config.yaml
d_model: 160
n_experts: 32
experts_per_token: 4
routed_scale: 1.0
balance_bias: true
lr_router: 0.00078
vocab_size: 16384
norm: "rmsnorm"
tie_embeddings: false
beta1: 0.9
beta2: 0.99
dataset: "wikipedia_en"
Below are experts of layer 5 (counted from 0) of a mixture-of-experts language model. Rows are named down (a neuron's output weights, with its number) and show model dimensions 0-159. Each number is 50 + 15 x the weight over its row's rms, rounded and kept within 0 to 99.
Before each expert's rows: "comes before" lists some tokens at least twice as common just after its tokens as in all text. This comes from a sample of Wikipedia text that the model never trained on. Tokens count by the router's weight.

# expert 16
comes before: " ", " the", " a", " The", " his", " their"
down5:39 30 78 56 65 32 40 43 46 67 64 60 66 11 64 66 34 86 41 52 51 47 54 32 58 80 51 60 73 54 62 31 60 66 71 59 53 21 58 49 71 61 64 84 66 56 34 61 47 42 43 45 58 45 25 16 38 44 51 46 39 43 38 52 69 71 44 32 58 31 33 59 91 46 45 34 28 42 72 33 22 33 62 69 72 42 23 42 35 53 40 54 57 65 40 42 72 46 55 45 67 48 24 50 36 53 56 44 38 46 49 62 50 42 33 51 37 23 39 60 43 31 46 67 69 55 70 65 38 33 29 40 34 43 39 52 45 46 37 51 50 54 53 28 26 71 71 38 55 48 56 53 41 51 14 36 38 37 54 54
down6:34 28 41 24 56 52 43 33 29 71 42 66 62 43 60 42 59 16 50 45 39 72 74 40 53 71 47 56 60 33 54 27 56 66 53 50 26 41 66 58 44 40 47 42 26 51 29 10 32 72 43 28 67 52 83 58 29 31 51 40 76 63 62 31 66 46 58 51 62 57 48 38 59 60 55 48 66 13 68 69 44 73 56 54 53 55 32 60 67 52 41 65 71 78 68 49 30 39 45 26 30 18 36 37 34 33 62 37 79 60 68 43 50 37 55 41 62 23 43 55 46 41 39 73 44 47 56 52 31 51 36 57 37 55 52 38 58 57 22 41 42 23 80 50 64 41 52 53 67 60 47 64 52 45 69 41 36 51 62 71
down7:55 67 53 39 45 47 43 50 39 51 79 43 60 59 40 57 72 59 45 51 45 28 61 52 61 51 63 56 54 72 54 26 58 69 47 77 43 36 40 48 54 78 46 47 67 47 66 45 74 51 75 52 34 35 50 36 41 11 41 58 65 64 75 58 67 39 40 66 51 46 40 53 25 64 75 58 30 67 49 41 69 15 68 46 49 48 64 24 47 58 44 61 38 32 52 56 55 65 30 54 43 38 57 60 57 60 12 50 37 39 34 50 01 70 51 55 68 40 47 25 56 66 33 57 55 83 57 75 56 36 38 57 71 43 67 37 36 58 35 63 30 33 52 31 58 36 38 43 38 12 34 66 35 37 55 52 66 29 59 78
down8:57 43 62 36 57 42 40 54 76 63 62 54 67 57 44 90 69 66 33 54 45 29 32 34 47 52 31 40 35 46 28 64 54 52 35 61 55 35 29 61 33 37 65 24 68 38 37 59 63 41 27 49 40 36 26 45 85 42 33 35 43 25 35 68 51 79 54 61 47 42 55 91 46 48 68 52 33 43 51 77 73 59 60 49 58 33 50 18 54 62 73 68 46 54 34 51 36 63 56 92 34 64 59 64 52 47 60 41 35 46 55 28 29 34 54 44 53 67 46 30 65 07 65 46 47 53 72 46 76 53 37 41 41 52 56 52 61 45 44 63 53 48 44 32 37 33 49 35 33 39 15 54 40 36 41 54 63 34 36 38
down9:53 43 26 57 81 52 20 77 40 63 69 74 47 45 52 56 43 54 62 40 45 20 53 39 51 62 43 63 67 34 47 50 15 36 65 76 41 51 37 68 52 29 42 59 60 46 49 39 55 41 37 39 53 46 39 35 41 60 46 14 49 70 74 26 47 77 47 54 38 46 61 32 49 49 50 81 73 28 32 30 56 42 68 41 48 52 42 56 62 59 41 75 75 42 50 67 45 44 65 63 38 46 43 34 33 56 48 50 37 44 27 57 31 57 43 46 55 50 51 66 25 56 56 59 53 36 63 42 32 47 59 42 42 11 59 53 14 67 38 26 19 49 72 51 64 61 52 52 64 38 45 40 69 47 44 30 42 99 63 34
down10:61 60 57 64 65 48 57 67 26 45 67 48 48 52 50 82 50 67 67 66 23 72 55 31 63 55 61 52 41 55 48 48 55 49 81 62 54 67 56 46 40 46 33 55 48 45 38 62 36 34 27 40 37 36 55 49 70 41 40 25 67 41 54 56 57 58 33 49 49 29 53 58 46 43 59 77 39 45 38 34 55 45 59 91 39 56 45 22 26 38 51 38 61 24 42 76 46 50 49 51 36 56 64 39 29 54 52 60 62 43 59 52 73 50 60 49 18 54 20 44 20 49 40 47 30 47 68 64 42 56 04 51 71 25 43 64 23 45 55 36 55 51 60 31 50 75 69 66 50 69 39 67 54 45 35 68 46 00 35 79
down11:34 40 28 19 56 36 81 41 50 38 38 34 49 65 31 58 60 52 30 49 71 38 29 67 52 55 41 52 36 60 48 44 07 50 69 63 65 60 64 43 43 59 51 47 57 42 68 39 59 20 66 32 71 67 35 58 36 86 56 55 54 48 26 38 77 35 55 46 77 45 74 44 53 50 55 63 75 44 59 72 28 46 57 60 48 59 69 43 52 45 57 19 47 37 60 60 53 59 62 60 66 54 70 58 61 64 38 29 52 54 43 61 58 58 45 61 63 47 35 51 81 42 55 55 41 25 27 58 44 64 41 27 36 46 33 73 62 45 46 76 64 40 54 54 71 69 34 45 66 35 36 41 76 99 61 43 61 59 47 52
down12:63 71 40 55 53 43 46 65 81 36 55 48 31 43 52 34 37 60 34 34 64 83 66 50 26 67 46 28 58 45 69 53 67 44 53 63 45 84 45 53 73 29 70 45 41 63 47 45 47 34 48 65 58 56 67 68 58 59 38 64 63 54 32 58 15 50 33 46 63 69 31 87 51 31 47 52 57 45 40 53 54 38 45 41 35 49 68 59 68 26 33 27 76 30 50 50 49 59 53 74 51 90 35 53 71 59 69 35 56 70 69 35 35 64 49 41 55 48 32 75 53 41 47 48 41 48 34 53 48 67 51 57 65 29 37 38 65 64 32 66 46 61 48 49 86 22 53 25 39 61 51 53 33 27 64 57 75 11 49 60
down13:34 47 46 38 50 51 48 52 39 61 20 66 67 51 63 13 31 48 49 33 27 39 44 79 54 39 33 45 42 49 52 37 37 58 59 50 41 58 53 69 64 88 34 74 54 50 51 73 83 57 46 29 63 45 31 37 53 56 63 42 65 52 59 56 41 98 45 33 53 18 51 42 44 36 59 57 56 55 64 46 54 38 50 43 54 53 60 43 73 41 57 40 73 45 22 51 62 53 73 36 63 63 75 54 56 54 22 77 46 55 56 45 52 45 72 47 43 39 33 44 38 52 54 51 65 71 45 44 50 38 19 49 44 58 72 40 28 59 69 83 61 26 55 49 29 60 29 55 19 84 44 78 62 46 42 57 32 15 53 58
down14:75 52 67 72 70 65 40 46 53 39 36 55 57 58 53 43 65 62 65 70 53 57 29 27 81 69 46 47 49 39 64 59 45 48 56 63 36 35 45 54 66 60 63 31 24 42 34 42 65 65 56 48 58 42 44 48 20 73 65 38 51 75 24 44 43 60 55 73 13 53 58 53 62 42 54 39 49 50 57 65 42 73 46 58 28 44 31 41 63 41 45 43 46 48 50 40 52 57 49 45 53 72 59 29 55 68 69 58 62 66 38 70 46 53 40 76 32 65 62 68 90 50 73 61 43 71 59 43 42 51 91 39 75 45 57 44 62 46 41 55 34 31 68 59 58 72 50 40 52 64 41 54 69 40 59 54 41 99 62 15
down15:42 22 50 44 41 36 39 57 44 43 51 33 61 38 39 31 63 31 37 52 48 45 38 31 21 49 32 41 44 61 64 72 46 34 55 44 35 31 44 53 54 51 60 32 46 38 43 49 49 19 33 35 44 56 59 47 37 00 61 26 48 46 53 74 65 52 32 41 34 53 61 50 45 47 52 45 55 53 69 58 38 65 27 98 47 39 61 70 67 24 72 52 53 58 58 39 26 53 56 64 53 55 25 53 45 62 33 41 42 56 17 57 50 58 73 46 44 44 30 61 41 64 62 62 46 51 73 44 55 56 95 64 24 64 48 36 38 20 45 47 39 50 73 66 61 92 44 52 42 37 40 39 63 27 32 68 49 50 58 32
down16:37 68 43 29 27 68 27 64 64 65 43 56 56 82 19 58 49 38 33 54 68 27 28 52 50 51 50 36 44 36 16 54 37 41 40 69 52 36 34 62 17 49 47 53 66 44 47 61 35 63 29 50 28 66 35 59 52 55 61 46 73 62 59 14 51 68 80 76 58 52 59 64 44 41 46 74 49 45 47 44 61 65 21 39 47 43 49 70 61 30 42 39 67 61 55 61 51 95 52 52 46 33 59 28 55 46 67 55 34 40 06 42 75 54 52 37 32 44 68 37 62 65 69 43 53 46 57 45 50 62 79 48 44 40 44 48 40 65 31 43 26 61 71 47 65 58 35 54 50 55 53 35 39 53 41 47 35 86 37 26
down17:44 49 84 45 59 72 39 50 26 63 52 62 56 59 51 72 60 49 49 51 53 54 50 65 59 30 32 70 29 59 53 47 55 67 49 40 64 27 31 38 30 50 58 44 62 56 42 37 52 65 40 67 57 38 62 47 73 76 47 60 62 19 64 47 50 42 15 67 51 48 51 36 43 54 15 51 34 69 61 47 54 26 32 34 60 41 37 41 62 45 68 29 31 50 61 29 50 52 48 33 66 42 52 37 62 39 30 44 49 44 43 28 45 27 68 19 67 52 61 38 52 55 30 53 46 33 59 88 38 54 56 31 14 78 37 68 46 51 66 43 72 58 51 44 20 30 47 42 65 46 47 33 60 43 43 31 50 99 47 52

# expert 26
comes before: " to", " the", " in", " by", " a", " as"
down8:51 57 54 58 36 62 53 42 53 50 45 70 50 54 44 72 56 51 59 70 45 56 70 72 46 62 36 47 35 90 19 77 57 57 25 54 54 56 44 35 73 09 53 53 70 41 63 76 26 35 46 41 17 56 49 45 44 32 81 45 59 59 64 44 61 53 37 47 50 80 53 22 56 55 58 28 70 45 56 45 56 46 33 47 62 42 55 69 44 41 58 35 19 61 58 56 58 55 43 49 31 62 34 60 61 61 51 53 37 45 31 55 70 65 50 21 38 30 59 41 44 37 39 57 92 36 18 58 69 62 50 39 87 58 50 49 43 42 36 48 36 46 60 41 54 55 34 49 45 76 64 40 26 99 49 58 48 39 65 56
down9:65 38 58 58 59 38 59 33 50 65 31 66 41 65 49 54 25 49 39 28 40 32 34 52 57 30 66 32 48 25 49 37 37 44 52 37 57 60 35 32 64 32 42 51 33 55 57 74 59 51 57 55 83 47 52 50 52 67 46 48 60 64 60 29 41 59 63 21 79 57 55 62 59 48 43 25 83 44 51 58 17 30 42 31 63 70 44 46 49 56 41 57 91 39 49 66 47 38 59 60 66 26 68 32 13 30 63 46 24 45 67 26 35 39 36 63 46 27 47 72 38 58 61 41 51 50 34 38 60 69 69 65 48 49 32 76 49 47 41 67 22 63 55 55 62 12 78 20 42 35 57 54 59 53 37 32 47 53 37 71
down10:43 35 48 60 51 55 61 47 62 64 38 51 53 34 48 32 57 73 62 72 35 35 26 15 67 35 44 46 41 29 47 46 52 28 65 38 53 39 60 17 37 40 44 48 40 63 48 64 63 70 58 56 62 53 59 60 75 52 29 64 55 36 21 41 32 43 78 33 68 74 48 55 31 42 40 28 55 54 51 46 56 68 48 41 47 65 51 38 81 59 80 73 57 42 62 60 36 45 47 68 41 50 67 33 26 73 42 53 47 42 52 32 63 35 50 67 57 45 45 62 55 38 74 41 45 67 77 68 44 58 64 64 40 68 37 64 53 43 49 69 72 50 28 71 55 32 40 48 56 47 56 38 82 65 42 52 67 99 24 59
down11:40 04 74 56 66 37 53 54 31 73 33 51 57 57 73 40 59 48 58 44 21 34 52 67 58 93 48 45 60 24 45 49 49 76 22 48 20 64 45 40 77 60 47 69 68 58 66 28 63 73 52 47 60 54 26 50 70 74 75 32 61 61 42 56 43 40 53 38 47 71 39 58 63 44 62 50 28 45 49 29 50 55 59 27 72 41 30 64 70 38 40 74 73 48 49 43 47 64 53 29 64 46 44 39 29 47 68 58 72 68 37 47 64 33 39 60 44 22 33 68 68 42 58 65 65 64 46 61 47 68 58 53 56 47 68 60 32 54 29 61 33 53 34 57 47 36 20 38 45 42 52 45 79 37 65 44 58 63 44 34
down12:73 67 52 39 73 68 56 57 40 47 67 66 36 43 50 68 46 69 60 29 30 64 65 59 53 46 66 51 75 44 44 47 42 46 20 44 28 52 25 28 51 48 58 53 48 45 43 29 29 44 60 33 74 55 42 54 46 58 70 64 64 43 28 50 18 54 61 49 48 56 48 51 65 47 65 46 15 62 31 59 74 55 55 63 65 38 64 75 45 59 36 76 49 67 50 83 28 80 73 55 41 25 69 59 54 37 40 74 49 61 62 81 54 34 34 61 31 37 68 30 63 27 38 34 32 48 40 63 43 55 68 36 57 49 40 58 50 55 40 68 74 39 42 49 66 41 33 44 55 62 48 47 28 37 64 52 50 00 65 43
down13:51 50 40 47 41 47 47 42 50 53 54 36 55 55 50 19 32 43 49 22 54 32 41 28 68 71 38 56 52 61 43 35 44 49 58 70 54 63 70 96 59 40 44 60 51 59 63 42 43 82 71 55 52 72 41 54 49 52 35 58 41 88 50 36 45 43 56 34 70 61 40 47 69 42 62 64 63 47 48 41 47 59 49 36 29 98 51 68 50 39 31 41 63 40 39 60 37 38 57 81 20 64 44 30 54 53 49 57 40 65 62 59 40 69 00 56 42 50 38 56 16 28 59 34 50 51 46 35 64 64 38 83 37 42 66 11 63 50 56 32 61 59 30 34 49 41 74 52 61 52 37 52 48 75 47 56 46 64 28 69
down14:40 76 26 28 66 43 47 57 46 37 38 63 33 53 31 26 49 70 48 63 53 38 43 57 53 69 62 60 21 46 58 30 44 56 43 50 34 44 57 40 44 52 54 54 47 07 21 50 56 39 33 78 75 51 43 49 68 63 54 57 61 44 49 46 69 58 60 69 46 64 69 53 56 50 34 57 08 29 41 72 43 40 43 60 41 36 58 53 38 48 15 22 56 76 51 63 61 24 72 53 59 24 68 38 45 53 64 60 79 40 03 18 64 43 44 65 48 39 58 35 52 57 59 45 49 28 40 51 54 23 67 65 61 47 40 48 40 69 70 48 62 60 39 60 34 61 73 54 43 49 80 56 41 59 48 74 62 81 60 52
down15:29 57 51 72 45 39 42 35 48 24 57 45 50 45 35 44 46 38 43 26 46 52 55 33 65 46 46 52 49 60 69 36 64 39 59 66 54 48 80 67 33 55 53 98 34 52 45 37 70 52 28 48 37 50 62 41 52 70 37 51 62 64 23 30 63 37 25 61 77 41 60 45 70 38 70 25 24 23 51 48 62 41 55 50 25 46 40 54 61 50 38 49 37 67 32 63 25 73 39 43 23 42 55 53 43 45 55 71 58 85 40 74 63 49 64 60 12 28 56 39 47 48 72 45 74 59 42 52 40 75 41 71 45 53 59 63 82 34 34 35 68 43 60 76 42 30 44 79 49 61 51 53 46 76 62 50 63 68 70 51
down16:23 41 58 59 41 74 63 31 45 74 33 57 36 65 66 44 67 44 46 56 42 50 44 24 37 35 29 59 46 39 76 90 43 46 40 57 40 22 60 86 40 63 53 58 47 30 60 49 65 31 63 87 33 51 43 37 40 68 48 50 29 64 37 62 42 51 42 49 40 46 45 52 43 65 53 39 74 67 49 42 18 24 52 36 45 25 53 50 51 65 65 38 63 66 49 42 72 75 26 51 62 50 47 25 37 38 40 29 67 49 67 56 16 50 63 38 59 41 51 58 50 57 51 61 66 60 46 65 56 53 21 75 72 42 48 55 68 39 41 48 57 35 56 44 24 44 24 79 29 27 33 54 50 32 48 43 31 37 13 62
down17:57 37 48 66 23 44 58 32 39 70 08 33 47 46 73 77 27 59 55 48 45 44 71 40 53 42 42 41 56 29 54 29 60 38 57 46 28 27 57 62 68 46 61 57 57 19 46 65 52 44 75 30 32 45 52 51 43 51 54 55 49 59 75 75 42 26 40 62 56 42 59 42 31 46 44 51 62 49 53 73 51 56 72 76 66 53 52 26 40 57 63 88 32 50 69 29 33 37 20 56 55 60 33 35 45 33 50 26 68 41 61 66 45 35 55 63 41 49 37 63 32 19 52 45 50 65 47 66 43 70 89 45 58 44 49 49 60 41 57 46 70 46 69 34 36 40 75 69 42 45 46 56 63 83 53 59 62 82 18 43
down18:66 50 61 45 40 45 58 66 27 75 32 39 46 60 58 49 42 56 33 51 47 55 54 37 50 51 49 34 17 46 47 47 38 49 79 52 49 31 48 58 46 44 19 28 55 81 73 30 42 47 61 61 59 24 70 33 35 52 30 44 37 52 34 62 31 42 32 54 36 78 46 57 34 42 74 70 80 48 59 40 32 35 54 26 65 60 49 68 52 87 46 40 67 12 58 39 52 44 36 46 63 63 53 24 37 39 40 49 41 68 84 55 59 41 37 25 69 39 50 61 51 39 44 74 60 52 69 45 87 40 99 41 71 44 23 42 63 48 55 44 49 50 68 48 55 51 64 63 39 45 73 63 44 39 43 38 65 32 35 44
down19:34 66 60 42 29 50 69 53 23 52 32 47 70 50 33 72 21 81 47 38 70 25 61 47 56 45 58 43 31 51 42 48 56 42 56 66 50 53 52 65 76 53 42 45 60 51 53 19 57 63 78 36 74 36 57 33 52 49 30 64 51 66 55 55 43 26 26 56 65 59 53 56 58 43 55 41 74 58 51 63 36 44 44 37 57 52 64 41 65 77 42 53 56 30 55 42 60 37 36 54 43 55 56 50 60 59 54 15 45 53 56 35 20 45 49 43 69 47 50 60 61 28 57 85 44 55 53 40 38 39 47 47 38 23 63 26 75 33 53 62 60 56 89 45 29 34 68 50 63 59 49 60 43 72 33 49 40 00 39 46
down20:58 60 44 51 63 59 45 44 42 34 57 54 53 66 50 08 46 38 47 35 28 35 30 36 58 56 53 54 41 90 52 53 57 43 57 59 45 41 64 35 55 43 53 43 61 39 72 76 79 37 63 69 73 27 39 34 56 35 33 67 52 42 45 53 66 54 47 45 32 34 63 76 43 42 35 34 76 48 47 27 26 54 43 45 59 65 62 44 65 55 38 58 63 42 55 66 76 57 34 35 63 51 62 57 30 67 60 22 23 38 80 74 60 48 43 38 66 26 34 54 50 38 50 70 40 42 66 49 72 67 39 44 78 44 56 66 59 53 71 34 55 67 40 72 78 16 34 74 57 36 68 70 68 31 67 33 33 73 37 40

# expert 25
comes before: "0", "–", "9", "5", "8", "6"
down7:61 55 53 29 44 69 60 54 37 67 37 46 55 32 66 63 51 44 66 36 59 77 32 49 47 58 65 37 52 69 48 19 69 68 38 36 46 13 57 46 40 47 62 28 77 88 51 42 30 31 75 10 70 29 56 31 29 62 27 73 52 30 64 44 74 45 33 37 29 25 45 66 53 54 41 59 33 27 58 50 30 63 37 41 71 57 52 53 37 54 27 49 47 48 49 63 44 63 52 63 78 41 65 41 44 46 50 29 29 55 37 69 51 33 47 25 50 60 42 64 59 44 53 44 74 39 44 60 46 65 64 56 30 63 30 72 50 25 54 48 43 56 49 74 71 29 57 30 62 53 47 50 29 81 44 67 64 45 41 63
down8:53 53 63 42 58 36 54 55 71 47 40 64 43 83 48 42 35 42 58 43 58 71 49 40 48 55 40 66 34 43 47 51 72 44 38 64 27 41 44 33 64 60 64 24 57 42 45 52 37 53 07 26 35 43 54 38 53 43 33 32 54 41 33 27 50 46 32 54 52 29 42 38 52 45 63 32 62 53 53 40 83 51 67 68 42 52 68 31 73 45 65 66 57 78 43 56 61 64 55 54 44 48 44 23 55 56 43 83 44 65 79 55 58 63 36 64 53 59 52 55 31 54 64 37 13 28 28 24 86 44 82 63 24 53 55 35 58 36 38 54 53 04 44 45 58 71 35 45 36 10 57 52 65 71 38 46 52 62 51 39
down9:29 46 61 46 58 55 49 49 48 33 62 62 43 28 31 32 65 59 44 55 52 67 33 54 67 52 42 54 64 37 47 41 62 43 49 39 28 30 35 63 38 45 60 34 41 57 47 62 56 57 54 79 41 55 29 68 58 41 67 67 79 45 59 46 10 42 39 60 44 64 42 37 40 45 47 37 21 51 55 46 71 36 66 81 45 65 76 64 72 47 56 73 45 60 54 25 29 58 62 34 84 37 45 49 47 50 23 55 32 35 46 33 38 58 36 48 50 40 60 33 52 60 40 35 33 84 59 75 47 56 40 55 40 51 49 46 34 37 68 73 44 42 62 57 61 61 45 61 36 33 25 46 57 99 77 52 30 36 52 38
down10:67 62 40 43 41 57 51 36 24 55 63 55 44 46 60 46 68 50 46 37 53 56 57 51 32 36 54 49 69 51 41 36 54 51 62 62 26 57 34 47 19 25 68 61 64 23 49 81 45 67 34 47 50 48 30 63 43 39 88 64 43 72 28 47 20 31 70 33 60 40 41 43 48 62 61 47 26 59 54 57 54 64 57 66 68 53 55 57 61 24 49 77 77 47 47 24 36 64 59 47 63 07 70 47 50 61 42 59 52 58 45 61 30 78 57 66 21 36 47 68 46 27 44 57 52 37 59 82 50 74 47 25 32 23 25 57 50 47 56 57 52 41 40 71 67 58 44 57 30 69 68 46 35 83 38 44 65 77 55 40
down11:41 50 52 49 33 51 55 61 55 43 52 69 41 39 49 33 44 53 55 36 38 27 74 25 76 42 26 47 36 30 55 36 46 24 41 81 55 84 59 37 32 28 38 59 54 48 23 95 97 64 47 70 58 52 41 35 65 36 48 43 47 34 23 35 50 20 69 38 45 61 06 38 24 37 48 34 49 33 23 61 45 45 25 71 45 39 49 60 45 38 48 37 37 52 39 60 22 39 59 74 46 47 50 34 59 52 57 50 59 43 72 52 72 54 54 38 68 53 38 45 49 31 44 42 58 39 44 40 72 64 59 67 45 31 34 48 73 43 61 62 40 58 35 70 67 42 36 70 49 47 36 41 61 28 64 49 60 64 34 41
down12:47 51 42 29 62 57 42 30 40 25 79 70 31 33 55 42 79 44 39 60 37 50 54 07 80 60 65 45 57 57 34 53 45 53 67 48 58 48 29 19 43 28 65 27 81 43 38 61 79 37 40 48 23 52 40 51 56 63 49 35 65 57 73 33 49 46 36 36 85 29 36 41 59 27 60 55 46 84 58 63 34 53 26 56 42 38 67 45 43 48 25 64 59 42 72 69 55 36 63 31 59 40 50 56 82 63 35 30 53 77 43 45 72 56 66 58 68 61 66 67 61 49 41 57 40 44 54 32 59 50 44 57 60 68 47 60 50 62 71 62 49 44 42 58 41 60 47 51 63 09 45 66 41 18 55 56 69 43 43 59
down13:72 62 60 50 74 65 54 50 66 44 44 63 34 17 37 46 58 57 61 29 46 57 54 19 43 37 56 63 30 31 40 53 42 48 52 50 35 72 43 40 53 41 70 37 67 53 45 56 56 53 40 44 41 76 39 64 46 56 60 64 50 50 62 56 37 69 38 50 44 47 37 70 45 73 59 65 34 56 45 41 53 62 51 60 09 62 37 39 51 28 52 36 44 42 72 71 02 78 57 46 24 41 73 63 83 48 59 55 52 73 77 52 48 46 56 48 74 30 49 48 60 25 41 46 39 61 38 65 49 65 46 70 52 47 68 38 54 69 53 50 26 29 19 37 55 47 24 39 60 39 49 49 64 27 74 33 46 86 63 07
down14:44 34 48 59 33 43 34 49 47 41 54 52 34 63 60 27 43 30 34 37 35 54 52 31 46 54 67 90 42 51 63 20 68 89 53 49 47 38 28 61 27 46 40 49 45 57 62 34 46 45 67 44 66 42 74 28 34 50 03 19 59 65 50 74 62 44 69 50 52 47 36 41 38 44 56 44 57 34 63 35 35 38 43 27 45 62 35 38 57 53 68 41 62 36 55 60 51 22 24 48 46 88 55 44 68 42 43 55 64 39 73 28 45 44 52 30 31 58 55 51 56 74 60 47 35 69 38 40 47 51 63 29 51 34 38 27 88 33 53 39 71 50 39 66 73 47 74 68 49 56 68 25 60 42 67 52 76 51 50 39
down15:67 27 55 57 44 48 61 39 43 62 48 28 40 43 66 53 60 42 46 60 49 26 39 23 46 58 36 80 37 73 57 64 56 34 48 67 40 51 56 56 44 46 26 47 69 38 31 71 59 25 62 62 46 62 66 59 42 29 57 59 28 41 53 56 58 53 68 44 30 46 53 27 44 39 65 54 49 77 41 70 42 66 62 38 56 45 37 40 52 33 43 56 40 49 43 55 30 57 51 64 39 28 60 29 59 45 64 91 46 53 33 62 74 42 35 46 38 31 23 47 44 19 71 29 65 49 81 54 70 60 99 30 48 20 58 32 76 39 52 39 78 63 65 30 58 53 62 48 66 69 43 18 37 53 30 59 39 44 56 35
down16:37 11 43 55 60 39 45 60 77 32 68 34 76 61 61 31 54 52 39 48 38 65 58 61 52 34 05 48 56 40 52 44 55 56 45 56 33 54 42 61 48 60 55 64 72 49 11 48 65 63 44 55 29 33 65 38 34 66 67 53 71 62 32 62 47 40 31 48 41 50 47 43 56 67 71 51 30 64 37 27 31 42 47 57 50 42 66 25 45 61 44 48 57 43 28 34 62 50 59 21 43 45 57 42 65 43 58 84 76 50 45 39 30 46 43 49 80 39 72 33 52 41 38 39 55 35 35 56 41 47 41 67 46 38 61 32 38 68 41 56 51 42 53 56 70 42 20 37 75 00 52 63 50 00 58 52 41 62 49 61
down17:50 49 56 32 46 47 56 48 61 51 62 49 35 51 63 67 52 48 38 62 43 87 62 55 47 36 48 46 63 39 40 54 36 73 48 42 53 41 58 49 53 40 57 60 54 72 50 24 24 53 22 56 56 64 49 25 30 94 37 78 50 61 49 49 68 44 60 55 52 43 92 52 50 52 42 56 31 60 59 31 51 65 65 41 33 24 71 56 50 41 38 25 47 73 61 55 55 39 53 65 44 39 51 48 76 05 29 53 50 09 48 58 43 67 59 33 39 50 61 43 43 33 31 30 51 33 21 51 42 35 08 82 44 45 47 45 47 26 65 54 62 43 33 72 57 60 31 42 47 41 50 52 37 66 60 75 44 09 55 47
down18:61 63 46 41 68 35 64 45 63 47 77 48 50 51 46 56 60 59 54 29 61 41 40 61 64 51 41 49 34 82 43 88 50 69 15 66 80 65 82 46 37 58 41 56 50 64 41 34 47 78 33 46 49 69 52 53 49 48 40 59 63 26 49 17 66 42 69 33 30 48 46 57 47 42 56 72 36 45 44 43 58 43 55 64 59 33 54 45 36 48 27 39 52 74 49 42 49 33 36 54 52 38 64 96 50 13 51 73 39 44 22 55 50 65 38 31 66 53 71 32 43 76 52 40 60 54 39 51 62 64 30 54 47 62 35 74 09 73 47 33 33 49 59 49 42 68 47 40 58 53 40 74 33 80 58 57 41 22 47 48
down19:48 43 57 55 53 59 64 56 36 62 57 23 57 72 21 58 39 72 80 34 64 71 83 63 48 45 69 41 24 59 88 58 48 34 38 42 45 52 38 39 50 29 18 45 60 31 48 29 30 67 47 53 72 41 49 45 59 54 15 47 79 56 20 72 29 56 46 49 31 44 47 69 44 34 63 54 40 60 58 40 62 31 69 49 55 31 16 54 36 38 50 58 62 54 83 55 57 41 42 44 54 57 51 38 56 47 63 70 35 56 57 51 32 65 31 64 52 66 50 45 21 72 73 80 48 49 43 56 55 46 48 43 21 63 51 75 60 40 50 65 56 21 45 46 61 43 58 51 28 53 68 73 61 21 19 53 43 40 48 43